Below are experts of layer 9 (counted from 0) of a mixture-of-experts language model. Rows are named router (the router's row for the expert) and show model dimensions 128-255. Each number is 50 + 15 x the weight over its row's rms, rounded and kept within 0 to 99.
After each expert's rows: "mostly gets" lists some tokens that are sent to it at least half of the time; "gets" lists some tokens that make up at least twice as much of what it gets as of all text. This comes from a sample of Wikipedia text that the model never trained on. Tokens count by the router's weight.

# expert 201
router:46 20 65 47 47 60 52 60 88 68 51 33 24 39 89 51 46 42 56 42 54 43 63 51 55 54 60 54 00 31 33 51 65 54 47 41 48 56 36 51 67 52 57 57 75 42 49 63 54 52 61 60 41 60 51 58 58 55 48 57 90 38 50 53 49 58 72 53 69 53 53 47 43 63 59 67 90 50 38 24 74 60 38 58 60 54 70 31 39 37 59 76 51 39 53 37 34 65 47 30 26 70 33 31 24 60 70 46 33 56 40 38 52 42 45 43 59 53 39 51 40 27 24 42 58 37 33 62
mostly gets: " ", " +", " fac"
gets: " ", "–", " +", " −", " fac", " —"

# expert 69
router:47 51 67 40 51 45 54 25 50 43 51 36 24 18 64 62 51 28 56 32 77 15 61 48 27 58 71 49 58 34 30 29 52 27 41 54 59 49 49 40 63 52 24 45 85 64 55 77 34 67 52 61 61 37 48 50 57 27 56 52 74 41 39 84 30 27 84 45 68 61 32 58 58 44 48 66 73 38 40 50 62 66 18 45 34 48 59 25 55 41 45 51 73 56 71 47 34 44 61 19 46 51 44 39 33 54 33 38 50 74 37 54 55 37 37 39 41 46 17 58 46 44 39 51 54 40 54 48
mostly gets: " construction", " production", " building", " process", "°W", "°E"
gets: "ation", "5", "9", "6", "8", "ing"

# expert 57
router:50 49 32 57 30 49 72 24 49 56 70 45 21 53 60 25 62 32 53 32 42 52 75 44 35 60 23 48 40 61 36 52 67 70 35 44 63 72 58 45 72 60 75 47 79 63 38 59 53 79 59 32 76 46 53 57 35 47 67 60 36 41 58 58 43 50 66 41 63 66 63 51 64 42 59 59 74 41 79 29 35 56 42 33 44 53 45 14 40 45 39 82 60 50 45 61 30 38 54 73 55 39 18 63 63 44 24 27 65 70 09 58 57 39 68 50 71 48 30 54 74 33 77 44 68 25 48 50
mostly gets: " O", " o", " A", "-A", "A", "ā"
gets: " A", " O", "A", " a", "O", " o"

# expert 153
router:51 30 50 31 47 42 52 53 39 36 52 40 11 45 81 45 32 21 73 48 48 32 55 55 28 56 37 53 36 61 45 48 67 59 28 53 59 70 41 55 66 46 63 69 72 51 47 50 42 61 61 59 74 46 63 62 59 50 43 46 51 28 57 75 33 39 76 57 68 73 60 42 33 43 46 56 94 49 56 21 46 50 36 48 44 53 49 29 33 55 59 77 51 38 54 46 31 27 55 47 52 56 49 36 63 53 25 42 46 48 58 50 42 67 70 44 70 51 29 80 45 59 38 75 59 26 30 75
mostly gets: "′", "°", "_{", "[", "TC", "#"
gets: "C", "I", "A", "E", " ", "°"

# expert 37
router:39 41 60 32 27 39 64 57 52 42 45 65 20 53 75 81 56 46 65 54 57 24 64 29 42 44 85 47 00 37 56 54 51 74 34 68 60 61 29 52 48 32 77 71 71 55 39 49 42 61 43 48 56 44 67 71 47 39 56 65 99 31 47 90 43 18 75 40 32 73 60 46 70 44 53 62 53 33 38 53 81 53 38 44 53 44 42 50 40 36 52 57 53 49 80 38 57 38 57 26 36 52 35 42 43 65 19 41 52 53 50 45 61 52 75 49 52 68 26 58 51 40 39 67 53 43 46 59
mostly gets: ".\n\n", "\".", "\".\n\n", ").\n\n", ".\"\n\n", "'\n"
gets: ".", ".\n\n", ".\n", " |\n\n", "\n\n", " |\n"

# expert 106
router:44 07 63 57 28 39 65 33 65 48 44 41 18 32 93 65 63 37 69 24 69 32 65 57 36 69 53 49 51 23 25 48 66 41 40 44 59 46 62 36 71 56 76 52 69 64 26 68 39 46 48 58 78 47 32 52 61 50 72 58 56 52 50 68 44 45 51 31 55 83 35 43 43 57 38 49 70 27 33 40 47 61 50 53 54 55 61 52 60 47 48 69 63 37 73 23 54 45 65 27 38 63 29 51 29 42 20 21 54 53 52 41 60 46 49 29 41 82 46 47 64 46 26 68 57 40 27 70
mostly gets: "ić", " Smith", "',", " Richard", "son", " Michael"
gets: "son", "a", "o", "er", "man", "i"

# expert 171
router:33 25 80 55 40 38 43 65 60 31 58 59 20 46 76 55 41 18 46 47 61 69 72 58 21 28 57 47 43 23 57 37 40 52 40 64 50 53 65 32 66 68 54 46 84 63 62 62 43 79 39 52 77 31 70 73 38 73 47 66 82 46 68 72 42 33 52 31 69 53 38 51 75 45 51 48 54 23 43 44 41 71 39 60 26 41 41 33 62 26 62 64 63 46 74 38 55 67 62 41 50 43 27 26 38 78 32 59 42 47 46 36 59 47 51 34 56 55 22 55 69 33 48 63 54 55 49 24
mostly gets: " s", " S", " dr", " Dr", " Br", " Vol"
gets: " S", " s", " G", "S", " dr", " Dr"

# expert 80
router:40 44 59 55 24 54 75 45 44 28 62 49 14 38 78 52 60 43 58 39 65 42 61 52 12 48 53 70 33 28 39 37 64 58 53 46 44 60 59 26 47 31 45 58 57 78 53 52 71 72 51 50 59 53 61 63 68 60 39 42 90 49 34 76 43 19 69 51 65 47 51 55 32 51 72 55 90 45 64 25 65 49 40 67 44 46 23 45 69 46 63 75 67 45 91 63 42 52 66 62 44 71 39 55 56 39 29 53 49 63 37 24 57 40 52 44 73 46 22 49 69 34 32 59 40 44 48 62
mostly gets: " histor", "thlet", " Histor", " phys", "ateg", " med"
gets: "at", "it", "ag", "iv", "g", "t"

# expert 15
router:37 31 56 66 38 36 53 21 49 53 28 46 24 53 63 71 61 38 37 54 34 58 59 49 29 57 70 44 44 54 27 50 60 64 21 43 55 71 41 38 61 49 40 71 66 64 51 65 56 48 55 63 54 51 67 67 48 55 35 45 69 63 69 64 61 43 69 53 61 64 57 43 68 47 54 57 50 28 74 10 70 63 31 33 33 45 46 30 40 52 68 56 69 36 86 40 21 71 82 29 43 82 36 42 43 54 40 44 59 59 19 37 54 33 59 27 56 52 41 53 49 26 50 55 46 50 30 42
mostly gets: " p", " P", "-p", " imp", " B", "-P"
gets: " P", " p", " B", "p", "P", "op"

# expert 221
router:33 30 63 44 27 47 71 64 64 31 45 49 21 47 75 72 53 34 67 34 29 45 53 49 70 43 37 68 37 43 46 52 93 63 35 58 41 68 64 46 51 41 50 35 82 49 45 80 56 54 61 57 81 18 73 70 58 69 42 72 63 38 55 77 55 43 65 40 42 61 49 64 69 54 43 74 64 70 65 63 56 51 39 34 34 50 61 29 48 36 65 71 73 44 58 32 62 43 69 43 36 62 34 50 45 36 30 57 63 55 41 46 60 32 48 37 57 75 50 55 68 27 42 68 63 33 48 62
mostly gets: " across", " Miss", "orthern", "In", " in", " within"
gets: ",", " in", " of", " |", " and", ":"

# expert 46
router:67 38 81 41 38 33 68 35 46 34 79 55 15 28 61 68 70 43 41 34 53 51 69 47 44 49 44 35 32 36 16 45 40 54 33 59 40 65 71 44 54 38 42 45 55 52 38 50 57 61 58 54 45 51 52 54 62 55 48 63 64 42 68 77 48 54 62 30 51 65 36 41 32 30 51 53 50 45 60 30 57 51 27 65 61 30 25 48 58 65 78 48 54 34 53 37 53 33 45 48 32 37 28 28 59 62 54 47 69 50 31 51 72 45 45 43 76 69 39 37 68 48 50 44 65 44 37 39
mostly gets: "(s", " Texas", " States", "-s", " S"
gets: " S", "s", "os", "z", "a", "c"

# expert 210
router:39 43 74 50 33 43 62 60 42 32 47 42 19 27 70 46 54 37 71 35 65 48 68 42 26 47 68 52 00 45 48 56 58 58 40 47 52 66 54 36 51 40 35 59 57 60 50 76 31 57 49 42 81 58 70 57 41 68 52 49 86 47 27 68 31 21 88 32 50 56 47 44 31 45 37 43 81 30 38 44 72 59 16 40 39 61 39 29 42 49 54 70 79 25 54 36 30 38 67 36 60 49 15 53 31 80 41 64 46 64 23 36 62 54 54 44 51 68 54 46 51 42 54 45 55 21 38 40
mostly gets: " which", " when", " where", " However", " because", "though"
gets: ".", " that", ",", " which", ".\n\n", " and"

# expert 152
router:46 35 75 47 52 39 84 37 44 21 63 51 29 45 95 60 45 43 34 43 60 25 66 49 43 44 41 63 00 32 38 73 62 58 49 48 49 49 48 43 50 53 50 49 76 40 50 63 41 86 49 48 62 62 61 79 52 65 75 69 72 37 50 79 49 32 74 45 37 60 60 62 51 57 16 63 41 49 40 35 55 47 39 44 42 52 30 52 61 43 43 70 63 50 80 49 39 48 60 16 51 51 53 46 39 31 19 45 62 51 54 49 58 44 53 56 48 35 48 71 44 41 42 62 77 36 29 41
mostly gets: ").", ".\n", ".\n\n", "\".", "\".\n\n", ".\"\n\n"
gets: ".", ".\n\n", ".\n", ").", "==\n", " ."

# expert 184
router:31 28 68 47 40 39 73 45 45 40 40 72 29 36 51 67 50 41 80 35 57 22 58 26 22 44 69 37 51 17 29 60 59 57 45 60 65 73 67 31 75 53 50 58 66 55 46 64 55 53 61 59 57 58 39 60 36 53 70 60 44 36 59 62 60 39 54 42 74 62 50 55 36 40 54 45 47 57 56 29 66 74 34 49 29 54 55 39 42 32 50 64 67 44 74 23 38 31 53 20 18 56 33 16 59 34 35 48 50 60 24 36 43 53 51 53 35 51 36 53 83 37 57 44 50 37 40 44
mostly gets: " using", " guitar", " language", " These", " these", "itional"
gets: " the", "ing", " a", "ic", "'s", "ical"

# expert 191
router:38 28 60 66 40 52 53 72 51 55 48 57 08 62 50 72 52 51 53 33 67 61 65 36 57 51 69 39 34 33 41 78 69 65 31 62 48 45 68 36 80 56 48 78 50 62 66 41 55 58 51 70 48 64 56 33 33 86 47 63 92 52 46 86 53 34 75 31 36 55 38 39 70 39 54 77 37 26 62 42 69 53 50 43 42 66 22 35 39 58 73 56 55 19 51 26 41 50 51 45 25 63 20 37 65 58 52 48 65 69 26 44 49 37 58 47 40 56 30 52 42 60 61 64 54 52 48 54
mostly gets: " p", " bl", " Bl", " h", " br", "-h"
gets: " p", " P", " H", " h", "b", "l"

# expert 203
router:71 17 48 32 12 56 66 46 51 46 33 42 18 35 96 66 46 14 54 44 44 46 66 56 44 38 48 60 16 47 41 45 63 52 41 67 40 48 54 26 54 46 55 28 64 75 57 65 49 77 60 49 69 41 42 62 44 51 51 67 42 16 54 58 52 35 67 44 80 49 50 15 60 16 41 54 61 46 55 07 51 53 27 44 31 53 32 33 36 34 40 56 46 49 57 39 50 64 63 25 51 67 08 52 30 71 37 46 69 56 66 29 47 51 32 36 60 59 35 36 56 43 55 33 67 46 64 30
mostly gets: " f", " S", "-s", " en", " s", " sy"
gets: " S", " f", " s", "S", " F", "F"

# expert 190
router:45 37 75 38 26 38 59 51 50 58 65 45 23 24 50 62 41 43 52 48 34 44 73 33 31 53 53 52 49 18 32 49 68 80 45 53 49 63 49 64 70 52 42 58 77 47 39 66 22 83 52 60 63 37 59 77 36 71 47 56 72 37 37 69 48 28 58 43 72 84 31 53 74 45 38 56 61 34 63 33 59 71 30 44 18 74 44 41 54 52 57 62 66 24 67 49 41 30 51 35 46 66 35 33 44 46 28 39 59 53 39 34 61 35 49 58 65 67 37 34 45 17 24 57 54 41 27 53
mostly gets: " include", " including", " and"
gets: " and", ",", " of", " or", " for", " in"

# expert 218
router:37 23 72 41 18 42 51 25 60 49 63 52 13 40 86 68 40 40 72 24 34 35 60 44 54 49 79 42 06 30 41 33 73 54 08 64 66 54 41 30 68 58 52 53 54 64 39 50 40 74 54 34 74 41 30 54 34 40 41 69 74 55 62 70 45 27 77 47 52 70 48 52 35 65 63 51 68 25 57 50 49 43 34 55 47 40 49 43 49 44 57 51 79 29 66 33 51 57 61 30 58 25 16 27 53 44 35 54 45 59 41 24 52 47 57 31 58 66 38 51 59 25 33 41 66 26 57 69
mostly gets: " Je", " Ha", " Jo", " Hen", " Ben", " Be"
gets: "o", "a", "on", "enn", "e", "an"

# expert 93
router:20 56 74 51 36 40 67 43 59 35 67 53 21 28 73 66 68 27 80 49 46 23 54 51 50 53 48 71 45 36 56 23 56 32 43 54 63 71 64 52 64 54 49 58 59 72 38 54 48 69 52 54 77 44 44 58 63 69 64 53 60 52 67 99 45 37 70 27 51 92 66 45 56 68 47 49 55 26 64 45 40 49 29 42 55 63 50 47 67 68 61 60 60 39 72 39 53 18 55 65 40 57 70 39 35 49 51 36 47 40 39 52 60 39 30 43 51 51 19 66 39 23 10 63 55 43 45 48
mostly gets: " Mexico", "iana", "ria", "ville", " Texas", " Italy"
gets: "a", "ia", "o", "ra", "ina", "e"

# expert 135
router:44 31 69 57 29 37 51 58 43 54 55 64 25 42 72 75 51 41 76 46 61 53 72 26 30 49 41 56 54 51 40 66 62 44 46 27 44 51 66 35 64 55 37 53 89 52 27 73 56 58 44 56 79 44 58 61 29 58 58 60 54 34 55 75 65 28 59 24 65 62 47 46 56 52 39 55 48 35 49 44 72 81 35 53 46 43 44 26 46 47 54 68 83 39 82 18 35 41 47 40 33 65 38 19 61 52 41 51 56 80 48 38 58 48 58 53 65 61 41 46 54 26 65 67 68 23 20 60
mostly gets: " Democratic", " British", " German", " military", " Indian", "ivil"
gets: "ian", " American", "ish", "ist", "al", "ic"

# expert 32
router:31 30 71 54 37 43 71 44 51 55 31 61 02 53 74 66 66 31 65 26 53 46 75 51 43 39 47 68 53 39 27 47 59 78 60 39 49 62 68 24 66 50 60 70 72 71 42 73 46 71 27 38 59 48 61 62 53 77 56 37 72 42 43 80 62 30 82 29 69 79 60 43 27 37 36 72 38 47 55 34 36 45 44 53 50 66 45 34 58 53 66 34 47 25 63 28 34 44 37 52 24 72 55 41 36 38 34 37 50 52 31 38 68 55 62 32 42 59 19 42 37 22 24 31 62 38 25 60
mostly gets: " China", "istan", " California", " Mexico", " Angeles", " Brazil"
gets: "ia", "a", " York", "land", "istan", " City"

# expert 176
router:50 35 70 44 29 27 51 45 46 35 37 46 19 42 67 74 69 57 71 38 53 54 52 25 19 52 24 32 37 57 52 64 64 62 55 40 46 54 60 29 60 61 42 38 59 81 23 72 45 64 52 72 64 43 79 43 57 61 52 51 41 29 36 84 48 45 61 30 69 56 52 52 66 63 48 56 72 37 64 51 49 66 12 62 34 58 27 32 61 49 38 65 95 36 72 40 31 42 42 50 37 73 37 41 44 56 33 54 75 70 52 45 72 52 49 61 63 71 53 32 64 36 57 59 68 26 44 64
mostly gets: " Republican", "oviet", " British", " Australian", "ederal", " Russian"
gets: " I", "ian", " the", "ish", " American", " States"

# expert 193
router:49 22 96 66 35 51 70 54 61 42 43 46 12 57 73 84 61 37 67 31 65 29 80 39 33 69 47 44 41 40 27 62 70 57 41 31 55 63 59 36 64 47 48 39 77 66 30 64 49 50 50 70 70 15 40 59 61 57 56 58 70 43 45 66 58 31 72 26 50 74 43 55 53 64 42 60 62 41 61 29 53 59 43 45 42 43 56 26 52 47 49 91 67 48 64 38 33 39 50 27 41 68 42 53 42 43 46 18 48 64 35 34 62 50 53 16 54 65 31 56 35 29 35 58 48 38 24 50
mostly gets: " region", " Europe", " century", " others"
gets: "s", ")", "5", "7", "9", "4"

# expert 78
router:47 36 48 47 22 36 68 37 43 49 51 36 08 45 68 43 60 41 40 40 51 54 74 42 42 54 53 44 19 44 41 54 69 74 34 29 58 58 56 35 59 36 58 41 65 63 57 41 43 70 43 60 69 45 42 42 49 46 44 47 44 50 46 60 48 48 71 35 69 58 61 27 53 57 47 81 80 51 65 08 42 53 31 40 34 60 57 36 25 58 49 50 63 64 51 72 13 54 58 61 33 54 13 55 41 25 41 49 89 41 28 43 73 32 56 30 44 50 40 46 55 23 65 39 53 33 49 45
mostly gets: " f", " A", " E", " I", " o", " comp"
gets: " f", " A", " F", " E", " I", "A"

# expert 215
router:38 40 59 59 37 50 61 62 56 36 42 48 22 41 77 69 46 51 65 39 72 52 73 42 44 39 49 43 45 64 24 58 69 60 38 61 40 53 76 40 74 60 63 35 65 62 44 79 62 50 47 50 85 28 68 72 62 47 71 62 69 44 49 84 61 29 84 27 66 73 34 43 65 54 41 51 66 36 67 38 51 56 34 48 44 45 43 46 56 55 39 67 91 32 58 51 69 35 35 41 44 64 31 56 38 46 58 20 51 57 33 42 48 60 50 28 51 65 41 53 43 17 24 56 55 18 33 47
mostly gets: " students", " Germany", " areas", " others", "ators", " Spain"
gets: "s", "ers", "es", "ies", "ia", " people"

# expert 47
router:35 31 69 63 48 35 44 45 53 40 54 41 25 46 85 73 62 36 70 34 43 37 84 39 46 33 42 41 60 34 31 62 59 54 28 74 45 75 55 47 66 44 64 56 87 43 37 83 61 57 65 34 68 30 53 46 45 51 57 78 76 40 42 78 56 41 52 40 66 71 41 49 49 48 53 66 62 45 40 46 52 66 44 40 31 59 54 30 39 51 57 55 79 32 65 29 59 47 77 35 30 61 41 48 43 63 26 47 66 61 33 43 48 31 41 39 56 84 41 32 64 51 62 48 39 36 53 42
mostly gets: "',", " USA", "=", "NG", ");", " ESP"
gets: " |", ":", ",", " by", "|", "-"

# expert 23
router:48 30 51 29 38 32 61 26 46 30 48 47 33 30 75 58 52 43 58 38 39 24 81 35 36 64 25 50 40 41 51 48 46 43 46 65 76 65 33 40 83 51 60 47 84 46 20 39 58 71 60 40 55 42 43 52 27 47 43 67 69 52 40 68 36 33 67 46 57 88 40 44 57 49 49 45 72 59 45 57 47 86 25 59 40 77 45 51 38 45 66 46 49 58 66 51 31 53 63 31 40 50 42 20 37 56 55 35 48 77 31 31 78 42 51 50 48 71 64 65 39 53 59 81 75 53 50 66
mostly gets: " No", " El", " Mo", " Co", " no", " co"
gets: "o", " No", " no", " Co", " El", " co"

# expert 244
router:26 62 68 46 26 44 63 61 41 76 53 59 16 35 71 73 38 20 60 40 28 31 60 28 56 29 55 40 46 44 41 50 66 53 42 82 57 70 33 48 54 61 50 41 62 55 64 61 41 83 26 40 34 30 80 66 41 55 69 63 76 57 59 66 53 29 95 21 72 64 46 42 60 56 48 51 52 57 60 38 47 42 23 31 40 36 57 42 27 55 62 63 70 39 81 58 43 37 52 50 23 53 48 53 73 49 33 65 60 52 33 42 50 41 45 22 55 51 36 78 56 47 51 55 68 46 49 68
mostly gets: " L", " l", " La", " la", " le", " hig"
gets: " L", " l", "a", "L", "==", " La"

# expert 214
router:56 39 73 33 30 46 48 42 47 57 31 80 11 31 72 68 36 21 57 45 37 31 40 42 57 28 37 37 49 57 47 38 66 52 65 53 71 57 51 51 51 61 52 39 39 54 45 59 66 59 73 55 71 49 34 49 50 30 85 72 79 35 52 66 47 16 55 36 81 45 28 37 69 25 43 68 74 46 61 14 46 84 35 60 41 51 47 41 35 57 78 60 67 38 72 53 53 31 69 39 55 67 53 09 58 60 43 58 40 75 44 37 47 29 48 45 48 48 43 73 56 31 41 48 43 45 39 66
mostly gets: " el", " sil", " gold", " Sil", " Gold", "ronze"
gets: "el", "l", "al", "le", "ul", "ver"

# expert 18
router:56 23 55 22 54 41 52 53 43 31 50 33 00 58 65 71 99 44 54 37 62 42 78 58 26 59 51 52 27 34 44 39 31 56 26 43 64 69 37 28 61 62 53 53 80 58 54 54 41 60 29 35 34 49 67 53 28 63 45 64 67 37 42 77 35 33 61 56 63 60 39 40 74 61 50 60 59 37 57 30 48 49 28 42 53 49 43 45 56 51 51 78 60 44 64 40 49 38 61 25 28 77 29 45 58 34 31 51 44 58 51 57 46 50 58 16 78 77 78 57 50 38 38 46 33 41 69 62
mostly gets: " |\n", " |\n\n", "|---|---|---|---", "===\n\n", "\n", " n"
gets: "\n", " |\n", " N", "\n\n", ")\n", ".\n\n"

# expert 33
router:33 41 72 52 48 29 49 43 64 49 40 41 30 37 64 70 27 48 62 48 65 40 64 60 22 34 66 47 32 61 59 68 72 64 26 56 66 64 41 54 75 44 65 68 73 71 42 59 47 86 54 47 70 50 67 47 37 36 52 55 65 37 39 69 44 37 58 33 68 79 65 51 39 48 36 45 52 44 39 44 67 82 43 57 43 65 63 47 29 41 44 54 74 57 57 47 38 62 59 60 65 52 18 31 61 54 25 35 32 64 33 35 44 53 56 33 40 49 46 44 41 39 46 52 53 62 64 68
mostly gets: " tra", " Le", " e", " ele", " rece", " Den"
gets: " E", " Le", " e", "e", "le", " tra"

# expert 130
router:33 39 66 42 43 64 79 58 36 55 41 35 25 41 70 65 75 25 44 46 73 40 73 26 47 56 54 41 68 29 48 66 53 53 45 48 27 64 63 29 69 63 62 50 74 63 61 62 43 71 39 57 60 21 37 47 50 64 44 55 73 52 53 84 61 54 44 29 64 54 39 40 49 38 75 60 62 31 54 28 44 55 26 60 30 57 59 53 57 44 73 51 80 40 98 43 40 53 77 48 38 76 56 41 36 46 35 57 38 47 44 45 39 32 68 33 64 65 38 76 38 08 29 55 52 27 39 49
mostly gets: " med", " Virgin", " Victor", " Ital", " Georg", " Roman"
gets: " Mar", "ar", "on", " med", "an", " Roman"

# expert 165
router:35 34 79 59 37 36 55 60 45 30 50 39 17 31 61 84 47 39 75 41 54 48 70 46 36 34 43 43 12 43 22 62 61 49 20 50 48 59 39 39 46 43 49 42 82 48 25 68 50 75 37 42 73 41 56 40 17 55 53 61 86 41 54 66 38 27 67 14 52 82 52 41 52 60 60 54 89 48 49 41 67 62 20 28 17 73 38 40 36 37 65 73 56 32 60 23 35 42 52 53 25 52 58 58 46 84 43 52 47 80 25 33 64 53 80 54 59 82 54 33 43 38 45 59 59 30 44 55
mostly gets: " where", "though", " when", " because", " When", "\","
gets: ",", ".", " as", " that", "),", "\","

# expert 2
router:41 29 50 52 40 45 75 62 68 48 49 46 32 50 81 62 45 47 76 36 40 44 49 51 55 22 24 56 19 35 33 56 73 64 36 63 51 57 60 52 51 57 55 47 95 49 31 80 53 47 67 39 76 30 48 54 41 76 48 65 70 39 66 92 57 34 53 31 38 76 65 51 54 60 39 73 72 58 56 64 82 50 43 15 51 45 62 34 39 25 66 82 75 38 65 30 50 37 44 61 44 54 35 62 33 54 41 42 72 66 36 38 80 33 60 30 59 81 38 43 60 42 51 74 69 36 57 62
mostly gets: "\",", "),", ".,", " born", ",", "   "
gets: ",", "),", " |", ":", ";", "\","

# expert 195
router:57 36 48 43 61 30 55 43 48 35 45 56 04 52 47 65 63 41 41 31 43 49 63 44 32 56 52 43 46 54 41 51 48 71 34 43 59 57 41 41 67 68 60 60 54 46 63 67 45 58 67 60 64 49 40 61 64 53 52 62 73 43 59 61 68 41 90 56 28 89 56 61 64 25 41 33 44 36 50 41 80 42 37 31 60 54 19 27 45 49 58 72 77 44 80 38 41 67 61 40 42 84 17 28 14 61 25 51 38 69 41 49 56 41 38 34 46 45 26 44 68 40 49 42 51 65 35 38
mostly gets: " P", " app", "-p", " p", " Rep", "-P"
gets: " P", "P", " p", "p", "0", "-p"

# expert 14
router:42 39 83 55 34 23 61 45 39 54 59 41 29 50 56 70 62 47 52 36 42 52 93 34 50 26 48 66 59 25 37 39 69 57 54 82 40 41 59 54 52 52 74 63 69 58 35 69 61 70 50 39 74 50 51 90 59 79 50 50 83 41 16 60 57 36 56 30 50 89 48 74 39 52 41 48 60 44 38 39 71 73 52 49 27 61 43 42 43 47 58 54 67 44 54 44 38 21 78 47 54 41 43 37 34 60 43 44 54 54 40 30 32 36 33 15 43 46 50 50 57 43 48 64 60 42 61 64
mostly gets: " &", " wife", " married", " Charles", " James", " Richard"
gets: " and", "-", " &", ",", "|", " by"

# expert 162
router:56 34 91 39 40 38 76 27 58 32 15 48 09 41 82 79 47 37 85 31 42 39 41 64 33 35 64 53 37 49 51 55 57 47 31 54 55 56 41 53 50 42 46 52 47 64 39 36 48 58 44 54 57 32 41 40 46 54 47 87 66 36 48 67 66 40 61 20 85 64 39 60 54 38 60 62 51 30 54 14 43 60 48 66 19 41 53 54 55 45 49 59 61 31 61 47 52 57 81 54 35 56 30 31 35 50 49 46 48 64 37 42 35 44 48 25 38 57 46 72 35 40 48 26 56 58 61 36
mostly gets: " Al", " al", " Phil", "Al", " Carl", " ass"
gets: " Al", " al", "il", "al", "l", " Phil"

# expert 8
router:42 21 66 48 37 34 64 40 54 30 38 68 24 43 95 74 74 20 86 31 76 58 69 23 51 44 62 40 49 38 45 62 41 61 27 48 46 66 69 37 71 72 64 49 68 67 49 53 48 59 44 56 69 51 50 65 64 74 67 53 42 31 42 56 49 34 55 34 49 84 26 60 69 53 37 39 46 43 47 53 65 83 48 45 54 63 34 17 45 55 55 59 60 55 72 25 53 69 41 38 20 58 40 38 48 27 36 59 61 51 16 45 54 42 54 39 48 52 66 78 54 34 28 51 61 36 47 46
mostly gets: " Smith", "son", " Company", "ler", "ini", "wood"
gets: "er", "son", "a", "s", "i", "o"

# expert 36
router:48 36 56 62 49 42 74 38 66 51 41 58 08 17 88 51 73 27 83 48 58 27 57 37 43 46 49 40 54 49 32 45 58 57 45 39 63 61 60 28 60 37 59 43 75 62 27 65 56 59 49 53 63 52 52 54 64 57 81 46 72 51 51 92 48 39 75 23 43 49 47 39 42 32 46 73 48 47 72 50 62 74 44 53 59 58 60 45 34 51 47 82 58 43 68 16 54 37 57 40 34 54 38 35 40 44 35 32 45 54 54 28 58 35 39 38 49 65 38 58 61 32 24 70 48 29 29 41
mostly gets: " Championships", " Spain", " France", " Germany", "°E", " Stadium"
gets: ")", "a", "ia", "\"", "i", "o"

# expert 89
router:52 25 49 46 16 71 74 58 48 34 57 52 31 49 83 78 78 31 67 35 79 32 70 42 51 46 59 42 53 47 27 46 66 42 59 61 54 32 83 39 36 58 48 72 64 46 38 63 44 49 40 70 85 49 64 61 56 62 74 41 51 20 33 62 51 31 70 31 65 80 58 32 58 36 24 56 44 44 55 47 60 53 21 47 50 63 41 47 67 47 67 73 72 55 72 41 44 51 28 50 36 45 53 62 68 50 37 31 59 45 56 59 71 32 44 60 54 77 54 55 53 44 32 60 80 48 43 69
mostly gets: "ville", "ington", " ·", "ford", "iy"
gets: "ak", "k", "a", "ik", "on", "en"

# expert 128
router:62 61 73 46 36 34 52 17 77 47 55 70 15 58 97 64 53 29 75 41 65 32 79 50 57 45 55 41 43 66 39 65 50 65 49 54 43 50 50 63 76 44 60 44 99 62 25 59 65 61 41 58 47 68 20 48 53 36 44 49 57 46 48 56 35 56 75 21 72 67 58 42 69 63 58 55 90 40 68 19 66 60 20 41 65 36 44 53 26 40 55 52 47 18 84 39 42 40 70 47 53 46 54 39 43 31 04 37 65 61 43 37 43 61 68 50 50 72 27 40 48 45 42 72 57 49 58 41
mostly gets: " th", " Gen", " gen", " conf", " ac", " consid"
gets: " Gen", " th", " gen", "en", " ac", " conf"